Weights of a small mixture-of-experts language model, trained from scratch on English Wikipedia.
Size: width 128, vocabulary 8192.
Experts: 2 picks a token, a softmax router.
Training: a variant of Muon for the experts, 3254 steps.
Below are experts of layer 6 (counted from 0) of a mixture-of-experts language model. Rows are named gate (a neuron's input weights, with its number), up (a neuron's input weights, with its number) and show model dimensions 0-127. Each number is 200 + 20 x the weight over its row's rms, rounded and kept within 0 to 999.
Before each expert's rows: "gets" lists some tokens that make up at least twice as much of what it gets as of all text. This comes from a sample of Wikipedia text that the model never trained on. Tokens count by the router's weight.

# expert 57
gets: " is", " a", " are", " one", " be", " most"
gate3,196,183,192,202,228,196,182,170,236,162,211,205,207,229,194,182,211,196,227,183,187,188,163,195,219,152,180,178,221,176,192,172,219,191,172,205,175,186,220,237,226,200,196,207,208,207,187,207,236,234,197,174,201,163,226,194,221,198,191,205,186,236,190,176,202,219,226,198,191,213,212,191,219,183,192,194,188,208,236,187,213,213,189,202,200,210,235,172,186,212,234,170,214,218,208,187,225,180,222,237,207,173,213,212,193,219,204,188,208,184,149,179,175,197,174,192,209,206,225,206,216,204,222,180,233,216,175,171
up3,194,184,214,208,196,191,201,230,203,208,161,180,204,195,195,195,221,175,195,208,219,184,161,199,199,183,187,193,203,208,201,195,160,221,214,189,191,226,185,240,207,194,179,201,208,182,197,186,199,260,213,197,191,187,213,180,239,201,236,218,237,197,197,188,216,220,181,196,176,203,220,216,186,181,198,183,204,206,210,186,172,190,172,198,198,219,197,233,182,179,187,195,217,160,172,189,213,161,234,211,197,219,212,187,222,166,248,231,188,218,223,154,213,228,235,194,221,192,224,194,176,212,181,189,225,195,208,165
gate4,206,217,195,186,215,202,161,155,217,208,231,208,234,173,195,225,232,198,230,234,200,214,188,212,209,234,207,186,240,184,205,197,244,181,192,204,177,184,159,232,243,180,237,239,190,214,192,198,184,215,166,223,192,205,199,214,151,201,176,207,181,208,181,232,172,208,190,201,178,195,228,221,201,195,204,199,176,200,196,215,176,215,202,195,187,221,200,177,180,215,175,199,227,218,208,192,185,201,206,156,169,189,205,209,208,213,183,209,192,212,203,170,195,206,191,203,171,199,217,196,159,185,182,203,207,195,191,227
up4,187,197,174,214,218,237,200,191,248,219,211,213,213,175,163,193,201,191,191,162,226,174,231,180,195,200,223,215,219,240,209,215,169,221,209,163,230,190,179,199,197,195,225,157,178,222,206,205,200,201,210,228,204,217,199,214,184,197,184,193,205,216,203,248,175,182,214,180,194,228,223,183,148,193,147,205,200,167,211,201,213,190,205,178,211,223,207,184,197,197,194,181,201,224,199,191,181,240,215,204,154,205,178,205,195,209,193,179,193,191,171,197,202,229,187,230,213,171,187,190,203,224,216,203,214,202,205,190
gate5,169,202,187,182,183,169,208,156,222,196,184,203,207,179,205,170,199,208,218,190,214,230,185,200,237,206,202,175,185,173,215,178,156,193,188,190,215,193,198,204,244,225,179,215,219,192,210,234,245,195,189,195,187,228,203,200,217,240,218,221,207,201,174,204,200,207,160,224,176,164,193,192,205,208,200,200,210,194,180,181,175,205,194,212,240,193,240,217,228,219,196,207,192,163,231,208,187,201,211,184,169,182,174,184,193,202,210,184,220,206,207,208,238,188,173,197,176,231,193,181,203,236,204,219,204,224,166,217
up5,199,197,212,161,226,178,181,156,196,213,194,215,211,199,185,185,187,174,189,204,193,207,215,234,205,193,176,165,222,207,172,189,201,211,210,186,176,220,211,236,255,222,162,213,201,229,167,190,214,178,227,209,227,221,226,218,193,201,212,168,240,222,173,199,180,198,208,175,198,214,175,161,205,197,215,189,225,204,178,187,187,170,183,208,176,193,203,198,215,219,201,185,181,204,207,228,173,236,167,199,212,195,183,171,204,212,216,209,192,236,183,205,211,196,167,192,193,208,205,224,208,223,204,198,240,224,175,220
gate6,193,243,190,236,215,197,195,178,193,167,177,214,228,181,221,164,227,155,196,226,183,233,211,170,202,233,206,212,228,201,160,181,196,203,185,188,223,206,222,176,226,216,212,224,220,203,192,227,189,173,187,189,198,202,191,185,219,210,175,180,229,161,210,184,219,176,208,210,201,218,186,189,232,203,193,196,196,183,230,191,193,219,168,213,208,164,239,204,198,218,212,224,177,234,193,195,157,229,204,206,208,220,203,168,183,199,237,205,197,203,181,205,218,186,207,192,178,201,179,200,198,181,202,207,208,180,163,183
up6,192,212,224,159,168,236,206,208,209,210,190,218,200,202,217,212,207,168,187,221,195,238,193,196,221,254,232,195,190,214,193,186,174,172,202,175,211,197,199,185,219,219,190,189,213,193,207,193,213,202,211,210,213,202,179,210,205,220,195,201,193,239,198,245,175,187,252,220,171,227,228,184,187,207,186,217,185,203,201,212,182,191,226,173,177,190,217,185,188,204,230,196,197,174,190,160,196,176,186,175,163,195,194,194,216,214,217,191,166,207,194,173,204,207,215,204,219,169,228,196,184,209,194,168,156,180,248,214
gate7,192,190,198,187,212,182,206,210,230,178,213,214,174,200,215,191,203,207,217,201,224,228,208,194,217,194,164,197,219,231,220,190,242,228,190,223,236,208,185,215,242,184,187,197,196,262,163,226,188,197,195,207,216,219,191,192,228,180,199,192,199,222,183,222,181,178,209,228,209,181,207,194,167,204,230,197,181,186,225,197,182,171,172,181,217,174,184,194,209,236,211,175,207,220,217,204,192,197,182,197,197,150,215,198,192,214,240,183,189,174,195,203,214,182,188,215,149,194,188,209,185,206,191,184,183,219,173,156
up7,174,198,214,177,201,170,211,219,156,212,181,210,170,213,200,204,199,166,213,191,202,190,197,186,225,175,211,218,211,193,217,196,194,178,192,171,194,199,204,193,213,196,204,234,219,232,154,220,212,205,185,217,212,201,214,194,185,208,199,194,220,195,182,177,195,242,201,230,183,179,222,209,227,197,191,246,228,235,178,184,175,199,222,172,185,206,208,203,198,208,183,225,218,199,194,203,197,194,148,209,220,191,199,164,229,204,177,178,235,171,204,218,221,192,159,196,188,171,219,219,235,201,239,222,211,200,192,157
gate8,208,172,204,204,253,209,214,199,185,216,187,188,207,222,210,207,239,166,204,166,170,208,227,181,170,192,182,187,215,215,174,200,246,165,244,220,206,214,204,206,211,233,218,181,203,191,208,206,174,179,223,220,192,168,216,212,193,207,183,198,189,193,179,224,212,212,197,170,190,192,209,170,183,225,193,203,215,205,197,170,209,189,203,170,189,198,197,210,188,188,239,247,185,215,204,233,179,206,186,209,186,190,205,207,174,230,214,204,185,196,177,217,188,170,216,205,180,189,164,259,200,179,219,219,171,204,190,191
up8,241,189,182,191,177,249,203,229,206,177,206,192,203,173,199,224,192,155,196,218,150,216,185,207,166,202,197,190,218,191,179,211,202,180,218,200,234,249,218,176,188,204,212,214,209,215,241,154,207,216,233,215,194,156,212,183,178,179,198,193,176,199,204,206,208,224,190,205,184,197,214,209,197,197,216,219,211,181,177,192,246,223,186,173,227,218,213,207,179,178,182,186,212,198,181,218,216,169,217,183,196,220,178,194,174,186,210,201,211,206,206,211,186,203,185,218,205,172,153,206,207,227,206,222,203,179,213,214
gate9,214,195,172,223,232,179,168,204,223,194,210,208,178,202,194,184,215,184,254,205,210,183,199,213,183,200,198,182,205,239,202,193,210,198,174,218,205,197,235,194,212,178,200,205,168,193,209,238,174,223,218,214,206,192,225,190,193,207,173,201,212,231,166,215,154,189,172,241,250,200,206,182,190,171,210,217,204,208,187,214,171,171,172,186,217,186,208,185,191,180,206,204,190,229,204,186,221,179,210,231,207,222,221,180,221,187,174,190,206,193,220,164,172,210,257,210,194,199,193,208,208,183,217,176,182,172,184,204
up9,192,218,221,232,216,231,184,216,212,177,173,214,232,184,183,201,209,207,203,182,161,192,206,200,231,150,185,222,216,185,226,214,182,204,200,204,209,176,174,183,196,176,190,227,211,198,196,190,222,171,197,170,221,192,207,197,186,178,205,199,188,249,203,225,245,199,166,197,203,193,192,190,201,225,228,176,208,195,232,198,233,198,202,200,219,194,242,198,186,231,212,227,214,226,212,193,196,169,203,228,182,161,170,168,206,208,216,171,172,202,194,173,238,217,182,186,196,186,202,174,161,190,197,201,214,209,189,204
gate10,166,174,188,191,225,197,214,199,202,205,184,173,207,187,215,214,190,176,201,197,178,208,172,163,216,210,205,188,187,252,159,212,196,226,200,194,166,196,231,217,192,221,200,188,166,184,187,203,252,221,226,169,196,202,186,204,227,207,225,156,181,169,209,204,189,181,173,192,199,205,195,206,188,209,210,201,201,214,188,207,201,197,187,248,233,200,221,192,219,212,209,202,155,213,224,191,208,187,190,215,188,178,183,235,237,223,184,175,195,216,227,221,211,220,197,204,233,212,219,160,193,193,211,187,231,206,177,168
up10,215,216,213,189,185,202,199,187,210,174,213,191,226,184,194,227,192,217,148,217,192,196,204,207,168,201,193,218,184,189,201,202,204,184,169,213,194,228,225,221,193,216,199,191,186,206,210,192,214,183,198,175,204,192,201,207,199,235,175,228,210,209,162,200,172,187,219,183,171,192,204,230,227,195,179,199,217,217,202,218,205,164,195,166,238,219,231,211,159,223,171,207,213,221,194,210,206,179,244,239,169,207,190,178,189,207,209,191,216,153,185,206,212,199,242,219,175,213,219,179,180,238,176,164,216,211,168,206

# expert 61
gets: " an", " first", " years", "ly", " well", " such"
gate0,181,230,216,198,213,196,172,218,208,178,152,208,209,202,205,220,198,190,218,211,213,243,189,200,200,190,195,169,221,169,201,202,212,184,232,201,185,212,202,170,174,221,176,221,233,214,206,187,218,189,199,198,204,213,245,196,241,185,200,198,206,189,183,207,236,216,189,188,201,218,172,212,176,216,218,181,225,181,201,161,195,191,220,198,231,158,188,201,218,174,186,195,190,180,233,228,204,260,181,167,200,156,195,189,184,211,196,185,228,203,170,210,207,213,214,184,198,213,176,187,180,196,198,194,171,206,194,241
up0,175,198,183,202,226,171,174,196,231,202,207,245,184,151,227,225,184,216,192,180,229,224,184,192,195,188,184,235,207,209,201,177,205,216,217,199,230,173,205,181,202,191,202,188,179,200,210,237,192,182,225,229,240,214,185,215,238,202,161,216,196,203,202,228,175,213,197,196,209,166,203,192,223,201,190,225,187,221,193,196,183,209,215,178,216,187,188,199,197,203,179,212,169,196,186,204,173,166,222,170,187,184,218,206,182,231,208,191,187,177,212,171,193,227,207,192,164,220,207,240,203,183,201,174,246,174,221,190
gate1,228,204,216,217,211,197,199,192,190,199,200,226,171,190,219,215,207,188,227,213,208,207,208,212,211,222,205,213,245,185,197,210,180,182,207,215,167,176,195,200,206,216,196,187,204,189,198,240,184,178,220,224,167,199,200,189,214,184,191,186,209,196,190,236,184,186,211,193,220,163,215,179,197,212,199,158,216,198,199,189,194,190,202,198,172,187,181,176,192,214,234,209,189,196,247,153,221,192,205,204,208,185,165,157,231,159,193,237,172,176,226,212,184,178,206,191,203,218,191,236,166,167,202,223,254,225,210,195
up1,211,220,211,178,222,156,224,197,219,185,209,217,176,199,206,195,193,196,211,208,190,201,169,221,160,201,166,204,180,213,244,210,171,205,193,169,204,191,168,244,248,195,201,193,176,207,219,204,167,205,212,210,184,194,236,201,214,178,185,208,213,166,181,188,203,212,223,177,184,224,200,210,181,231,216,168,231,213,209,203,171,197,195,167,229,164,178,196,228,184,206,186,197,175,207,224,197,188,200,225,178,233,226,202,199,200,229,202,198,173,216,211,179,191,201,235,203,171,203,189,173,217,231,223,189,219,210,177
gate2,192,202,218,208,206,204,210,201,198,170,219,217,179,164,208,218,221,171,215,234,190,219,226,193,182,265,184,216,195,195,195,203,220,164,194,186,198,229,212,193,191,191,182,229,215,179,187,220,172,196,199,176,196,196,165,197,224,213,172,182,203,217,191,225,208,213,208,200,186,219,184,163,199,206,196,197,201,174,180,172,205,214,173,213,191,202,200,228,206,228,198,208,216,202,218,160,206,218,219,212,230,195,236,177,186,181,233,205,168,234,185,219,217,156,212,149,209,173,184,224,193,187,208,240,190,185,193,178
up2,174,211,163,188,203,155,198,191,221,201,183,190,176,181,215,219,196,178,169,185,191,221,229,190,199,195,177,207,221,198,188,190,205,200,197,190,190,211,211,229,176,186,199,236,194,191,194,206,239,223,192,207,202,193,189,223,190,160,176,216,239,191,220,210,218,191,187,202,210,211,204,198,200,191,150,176,180,247,209,208,193,192,254,197,186,153,165,188,179,219,167,222,211,187,172,218,192,183,221,179,212,189,220,206,235,190,192,226,210,221,235,235,214,199,229,192,224,216,198,205,164,200,206,227,190,198,218,206
gate3,233,205,206,186,230,206,193,204,207,184,197,201,177,189,183,215,193,234,183,211,186,173,221,208,192,249,191,197,205,185,189,239,206,191,183,194,230,237,194,182,209,167,209,207,191,198,168,189,192,200,226,203,232,163,192,200,190,203,232,163,210,203,185,200,216,194,167,185,206,228,212,182,203,237,175,197,214,238,214,209,229,183,190,214,164,204,190,226,212,205,221,214,221,156,156,214,172,186,221,179,216,191,228,150,174,224,220,190,191,185,243,216,188,194,202,205,185,201,216,208,194,206,191,175,205,195,191,162
up3,180,209,199,201,213,192,183,206,211,210,164,198,230,205,215,190,194,217,224,178,217,221,182,189,182,203,174,211,189,170,222,197,177,176,158,207,216,229,147,216,193,165,204,177,217,227,200,192,210,211,206,183,217,198,185,193,224,196,224,204,195,188,259,194,177,196,199,207,196,158,229,229,202,200,180,257,177,188,221,199,180,191,167,233,160,219,193,165,194,204,204,179,188,214,203,188,231,183,196,211,209,200,223,211,200,186,177,207,203,224,170,208,185,223,188,249,221,188,204,197,217,221,186,181,208,198,220,222
gate4,230,182,231,180,213,163,234,186,176,183,180,171,190,217,201,182,190,191,189,214,205,202,202,237,220,231,169,180,194,176,203,222,188,223,260,188,211,216,201,234,219,191,212,201,178,196,230,219,261,178,209,208,172,181,199,177,183,183,215,186,199,198,212,186,193,209,173,218,193,202,226,192,176,197,175,159,227,185,216,213,186,208,199,171,209,199,192,225,202,211,194,203,164,228,210,189,206,231,220,202,223,195,173,197,222,174,201,186,181,193,223,197,178,189,184,204,231,197,203,221,200,193,208,233,175,157,201,200
up4,221,210,210,210,225,176,208,161,213,206,226,247,156,193,207,204,231,185,189,197,202,183,235,180,194,207,175,208,196,208,189,201,198,180,225,188,202,216,186,199,194,204,208,215,182,192,209,221,216,191,187,204,184,195,187,164,212,182,195,216,232,195,216,176,203,185,211,211,204,216,157,227,186,206,226,170,168,217,176,157,194,180,189,198,189,183,195,211,179,191,190,167,200,196,180,160,191,230,235,237,222,232,198,197,245,203,222,162,184,212,245,213,206,173,180,203,237,234,213,199,192,192,201,201,180,212,219,180
gate5,178,181,213,199,177,179,177,188,236,176,241,181,188,212,174,213,187,187,183,220,203,199,187,164,219,229,208,183,190,212,247,217,213,185,156,202,191,210,210,191,192,221,210,210,230,191,206,237,192,202,215,208,227,184,173,198,177,233,195,196,204,168,188,186,213,174,175,207,201,227,226,170,202,205,191,149,195,227,196,182,182,205,167,199,169,219,237,215,228,215,193,192,199,233,244,194,195,189,203,201,204,209,178,172,232,184,185,200,186,202,189,201,217,170,210,215,185,233,203,223,189,208,209,240,210,172,210,193
up5,163,202,223,176,187,181,219,195,229,219,176,234,167,189,208,223,201,220,188,207,178,225,235,198,217,217,199,220,215,206,197,195,179,164,197,196,196,200,185,194,169,215,181,200,184,206,177,247,177,178,225,219,190,219,232,205,182,224,199,174,204,208,210,201,188,185,205,189,174,195,196,220,178,198,170,144,207,188,174,176,189,152,200,200,213,198,228,217,193,191,207,207,192,175,206,208,198,192,171,191,210,186,178,182,189,243,221,213,187,172,202,249,233,210,238,219,188,223,222,225,189,214,195,196,213,231,218,188
gate6,196,201,226,203,161,211,193,206,172,212,207,208,219,199,234,164,189,173,193,173,200,217,199,219,225,193,232,222,206,179,155,180,209,169,213,204,224,205,203,194,196,159,203,168,217,202,205,201,212,226,154,213,204,190,203,236,204,162,188,203,184,223,249,241,225,199,208,209,185,168,174,199,206,196,201,182,196,185,205,212,212,185,207,219,175,159,184,197,185,220,199,200,219,210,201,184,174,207,206,207,190,193,188,199,179,216,184,223,204,188,148,201,199,217,192,220,180,234,245,212,224,198,212,224,187,182,241,192
up6,212,189,178,212,180,195,191,215,224,203,209,206,221,162,199,201,230,209,182,197,188,194,197,191,257,193,179,206,239,157,187,200,195,225,218,229,183,205,191,198,197,247,200,210,226,205,198,222,187,212,165,231,180,148,220,201,180,195,204,219,201,241,216,224,188,223,191,232,203,185,224,212,163,174,190,202,179,177,229,200,175,180,189,192,212,208,180,211,206,193,194,211,182,221,222,200,193,198,231,183,234,182,174,203,171,200,234,223,196,196,206,162,217,184,195,186,158,190,207,229,198,177,176,215,195,194,186,183
gate7,199,200,207,211,213,220,185,165,180,184,164,215,190,187,220,155,196,206,233,204,194,237,200,194,186,198,187,152,234,223,174,209,201,200,247,187,204,206,212,180,236,195,204,202,213,174,227,183,221,184,197,196,206,198,221,185,196,195,205,199,166,190,188,227,197,208,212,174,195,179,207,206,229,194,221,199,162,215,200,185,201,215,188,266,206,194,233,206,218,173,181,196,209,195,206,223,209,208,201,189,205,216,188,238,196,186,232,198,194,229,201,201,202,215,157,203,206,183,209,182,175,192,203,243,188,163,161,165
up7,183,167,183,186,236,219,156,205,212,207,197,193,207,235,202,211,224,196,217,200,199,188,222,203,211,202,190,196,180,234,180,197,243,207,217,199,190,198,191,223,171,160,218,174,195,230,192,184,209,224,160,191,208,199,198,234,163,234,225,183,234,182,239,196,218,201,180,221,217,201,180,187,182,192,214,219,183,187,219,215,201,254,205,195,151,186,156,197,179,199,187,191,158,194,189,194,179,176,184,232,228,212,199,191,190,190,182,211,218,219,189,177,184,204,208,209,172,219,216,220,208,195,196,195,216,195,201,223

# expert 38
gets: " and", ",", " two", " or", " other", " three"
gate1,177,232,193,206,216,200,189,166,198,216,205,223,203,218,174,186,211,187,191,208,165,215,203,185,222,175,229,211,171,189,201,217,201,208,231,182,208,184,219,205,219,148,216,199,170,209,213,190,228,227,220,196,221,194,208,202,189,189,208,217,206,221,170,203,222,213,196,233,176,194,207,195,205,200,206,204,235,209,240,184,191,185,192,189,214,177,207,201,242,181,176,189,193,186,209,194,193,143,233,219,187,153,200,214,187,167,190,237,192,209,157,157,176,202,204,184,187,215,215,202,188,192,196,223,175,195,232,243
up1,208,171,219,202,159,215,206,208,198,214,197,198,173,179,186,207,210,202,237,188,166,231,222,226,201,175,187,193,192,197,200,152,205,210,232,227,218,184,170,219,216,180,225,190,204,195,165,233,198,240,199,192,197,188,223,218,194,186,212,186,243,205,249,192,183,202,237,222,186,216,212,209,232,163,195,209,192,231,199,201,214,169,220,198,208,153,187,196,199,170,183,252,200,187,220,207,211,223,192,187,184,187,226,213,200,193,216,185,193,174,217,210,189,189,195,194,186,164,192,190,206,185,184,209,173,216,176,179
gate2,205,194,216,202,223,154,195,190,195,216,180,186,208,179,222,171,180,178,183,163,192,191,202,214,216,198,206,200,207,218,233,210,179,162,182,199,201,243,225,209,230,194,210,201,201,238,156,212,214,172,189,181,177,217,196,205,221,196,214,172,197,215,178,224,242,247,191,207,208,163,225,197,229,215,185,212,209,190,178,198,210,207,198,198,202,225,193,165,234,207,211,219,148,194,190,189,189,180,216,206,194,193,175,218,209,185,155,169,203,204,218,218,223,220,179,183,209,201,204,185,201,201,206,195,212,166,230,233
up2,176,231,211,177,200,232,245,223,186,221,179,151,214,202,245,209,178,232,183,190,187,187,219,194,221,169,220,176,234,219,221,212,169,160,186,194,204,182,177,201,205,216,214,223,219,218,207,184,199,175,208,184,179,246,204,241,201,229,179,180,188,203,200,190,185,207,171,203,179,202,220,201,182,183,197,219,197,203,192,198,191,188,219,205,217,168,199,197,198,175,194,190,159,207,184,177,177,185,214,206,171,211,193,198,186,210,200,204,180,219,210,206,249,183,188,214,219,228,217,234,201,208,174,199,227,215,188,172
gate3,182,194,178,255,204,195,213,197,230,228,189,181,214,185,215,189,204,226,192,234,208,183,152,179,184,186,217,208,219,174,198,178,208,202,204,186,221,191,201,178,189,199,195,214,204,213,221,175,235,215,208,170,189,198,223,209,187,189,186,230,258,181,173,190,221,248,178,222,202,175,222,177,185,205,221,178,226,194,207,203,182,205,176,152,224,189,189,215,211,214,211,193,201,201,208,204,208,179,193,218,197,187,193,170,164,199,180,211,173,205,182,182,186,193,200,205,186,213,247,202,208,191,205,240,243,200,201,168
up3,221,195,224,195,218,209,192,222,214,183,260,195,196,200,180,186,174,229,203,190,203,224,201,166,193,224,174,201,226,209,202,218,178,227,184,195,189,194,186,193,223,228,175,215,182,184,213,219,184,173,228,194,232,215,181,226,175,185,179,175,183,209,198,238,180,193,221,203,175,201,163,188,243,144,209,199,234,196,188,207,175,187,203,205,211,234,233,177,221,222,192,167,236,202,174,192,206,216,171,190,180,212,198,191,193,195,204,226,228,194,198,180,198,212,201,187,218,188,192,195,177,189,223,176,188,228,172,210
gate4,200,227,208,268,209,176,215,193,216,225,197,198,194,202,168,206,217,195,230,150,183,234,177,172,235,201,214,185,173,190,241,211,178,219,195,191,196,203,174,218,193,192,192,180,206,190,203,187,186,224,197,197,211,180,214,175,228,186,194,210,191,179,215,220,228,219,191,211,196,195,188,224,203,217,200,219,188,191,207,212,157,201,200,187,175,190,190,222,187,176,218,173,204,171,205,194,214,204,193,186,198,161,186,173,218,177,153,191,223,233,216,189,192,177,236,200,202,208,218,189,220,217,176,188,186,233,241,225
up4,213,200,188,214,199,202,201,223,214,209,231,211,187,192,187,185,197,188,206,192,206,193,228,207,180,216,192,196,225,142,220,171,220,175,210,171,202,220,204,181,215,177,196,203,190,177,198,197,261,216,181,177,196,175,186,208,159,195,187,214,221,169,190,201,198,229,184,196,212,237,211,197,211,187,224,176,194,166,238,181,214,202,238,202,192,222,159,212,224,179,198,208,218,185,208,202,240,215,158,222,186,224,187,196,170,194,202,219,204,170,194,163,199,185,190,215,213,244,175,204,229,168,213,214,210,191,219,199
gate5,229,191,227,209,234,226,216,236,169,209,226,236,148,191,221,180,200,221,183,185,177,209,178,215,168,198,196,232,226,188,178,191,172,211,206,202,206,207,202,201,205,221,221,171,215,176,188,224,222,170,207,199,213,248,181,186,172,173,189,197,189,224,199,179,230,201,180,198,220,211,186,220,206,222,188,185,154,170,189,170,181,182,190,231,177,209,179,200,206,176,210,216,188,212,162,206,221,181,192,171,209,181,213,214,221,208,199,217,230,190,228,213,156,195,217,214,199,196,221,192,196,198,204,202,203,225,192,180
up5,200,182,173,207,170,196,202,213,190,247,179,190,198,198,220,199,219,163,224,217,186,177,198,223,231,198,210,184,209,185,152,208,211,216,227,197,206,165,189,208,202,163,201,240,215,254,196,240,205,221,181,172,213,192,177,201,175,251,154,209,189,191,208,207,189,176,177,170,173,203,198,232,198,208,175,192,189,176,153,193,225,195,222,230,187,221,223,186,205,166,192,220,184,201,209,195,215,202,196,213,212,215,200,215,209,198,193,199,177,231,225,174,198,196,178,199,194,206,206,208,207,221,193,206,178,216,214,218
gate6,221,219,232,205,174,200,194,209,198,197,194,204,207,171,213,230,204,201,182,204,213,249,201,224,194,212,219,182,166,200,199,219,255,168,191,192,191,185,185,162,173,196,189,189,205,157,191,202,205,237,228,178,206,208,238,199,231,217,189,236,171,195,205,217,189,205,200,201,171,205,183,202,198,195,174,202,156,209,207,174,208,222,188,188,182,177,214,193,180,210,213,188,194,243,200,201,229,179,202,190,191,176,246,220,162,204,187,178,181,200,209,241,207,171,214,179,212,199,191,214,210,176,218,216,218,159,200,221
up6,161,200,223,209,175,212,173,207,216,218,181,201,207,203,196,199,207,181,218,212,208,207,211,204,177,214,233,207,193,207,179,199,185,198,195,230,172,227,205,182,175,189,220,220,193,198,230,209,209,173,163,196,207,211,184,173,205,183,221,193,189,178,237,218,179,223,222,186,220,198,194,198,209,150,215,169,251,213,194,226,228,184,211,220,213,214,216,220,169,210,229,196,190,192,246,173,214,223,191,197,182,199,155,194,187,200,188,163,196,199,220,176,224,172,171,207,203,219,175,179,182,151,236,201,220,211,193,206
gate7,193,199,216,218,203,203,203,183,188,231,187,210,189,171,180,212,211,187,197,202,201,233,209,218,230,214,205,207,195,179,193,206,209,193,154,204,172,202,220,203,210,205,182,167,213,187,213,223,193,178,216,209,226,237,208,228,215,191,186,190,188,188,214,198,222,209,181,224,202,207,200,170,245,174,201,204,182,181,174,160,214,209,196,223,208,187,223,222,177,219,194,187,206,230,242,177,182,226,192,142,215,168,188,210,193,166,231,193,190,183,221,206,182,203,224,197,155,221,198,219,195,192,134,199,195,193,220,224
up7,220,163,164,188,208,240,190,216,200,212,198,219,214,197,194,192,208,220,208,227,183,218,170,208,196,185,253,203,210,209,207,205,186,168,220,199,205,200,209,128,196,164,210,204,199,199,195,174,168,210,186,181,202,194,216,187,181,226,188,202,193,196,196,183,181,208,246,200,201,221,212,161,252,208,199,201,197,194,201,182,223,205,202,168,174,184,186,228,163,218,165,213,213,217,181,189,233,214,210,202,207,200,201,194,180,208,215,220,183,182,174,196,198,206,187,224,167,225,218,162,227,215,218,209,215,183,211,230
gate8,195,193,197,233,181,189,197,220,176,187,198,245,225,184,177,229,185,203,165,199,214,236,220,184,209,196,193,193,178,210,178,182,211,178,191,183,189,187,176,202,220,182,197,194,193,212,186,207,207,207,191,198,214,179,233,243,203,207,178,200,158,187,190,209,211,191,140,209,218,196,255,213,193,200,194,218,209,199,242,174,215,204,213,215,176,186,181,195,195,212,195,207,226,207,206,202,202,173,206,212,200,190,235,220,219,209,225,210,214,200,199,171,164,170,196,203,194,211,198,244,206,180,227,181,157,154,240,206
up8,222,215,184,192,169,214,169,217,200,189,197,156,231,233,215,236,216,193,214,156,203,153,172,177,180,183,192,195,200,201,230,176,204,226,217,187,194,188,214,170,189,225,201,207,185,213,199,188,200,243,174,203,190,201,202,242,191,183,188,193,207,202,227,184,206,183,227,217,195,247,182,209,200,181,168,184,198,166,197,200,203,203,188,200,178,182,226,250,170,222,192,187,208,223,235,201,171,221,194,214,238,235,198,197,185,198,214,212,209,207,211,189,213,222,210,198,188,204,184,223,197,194,164,181,178,187,204,218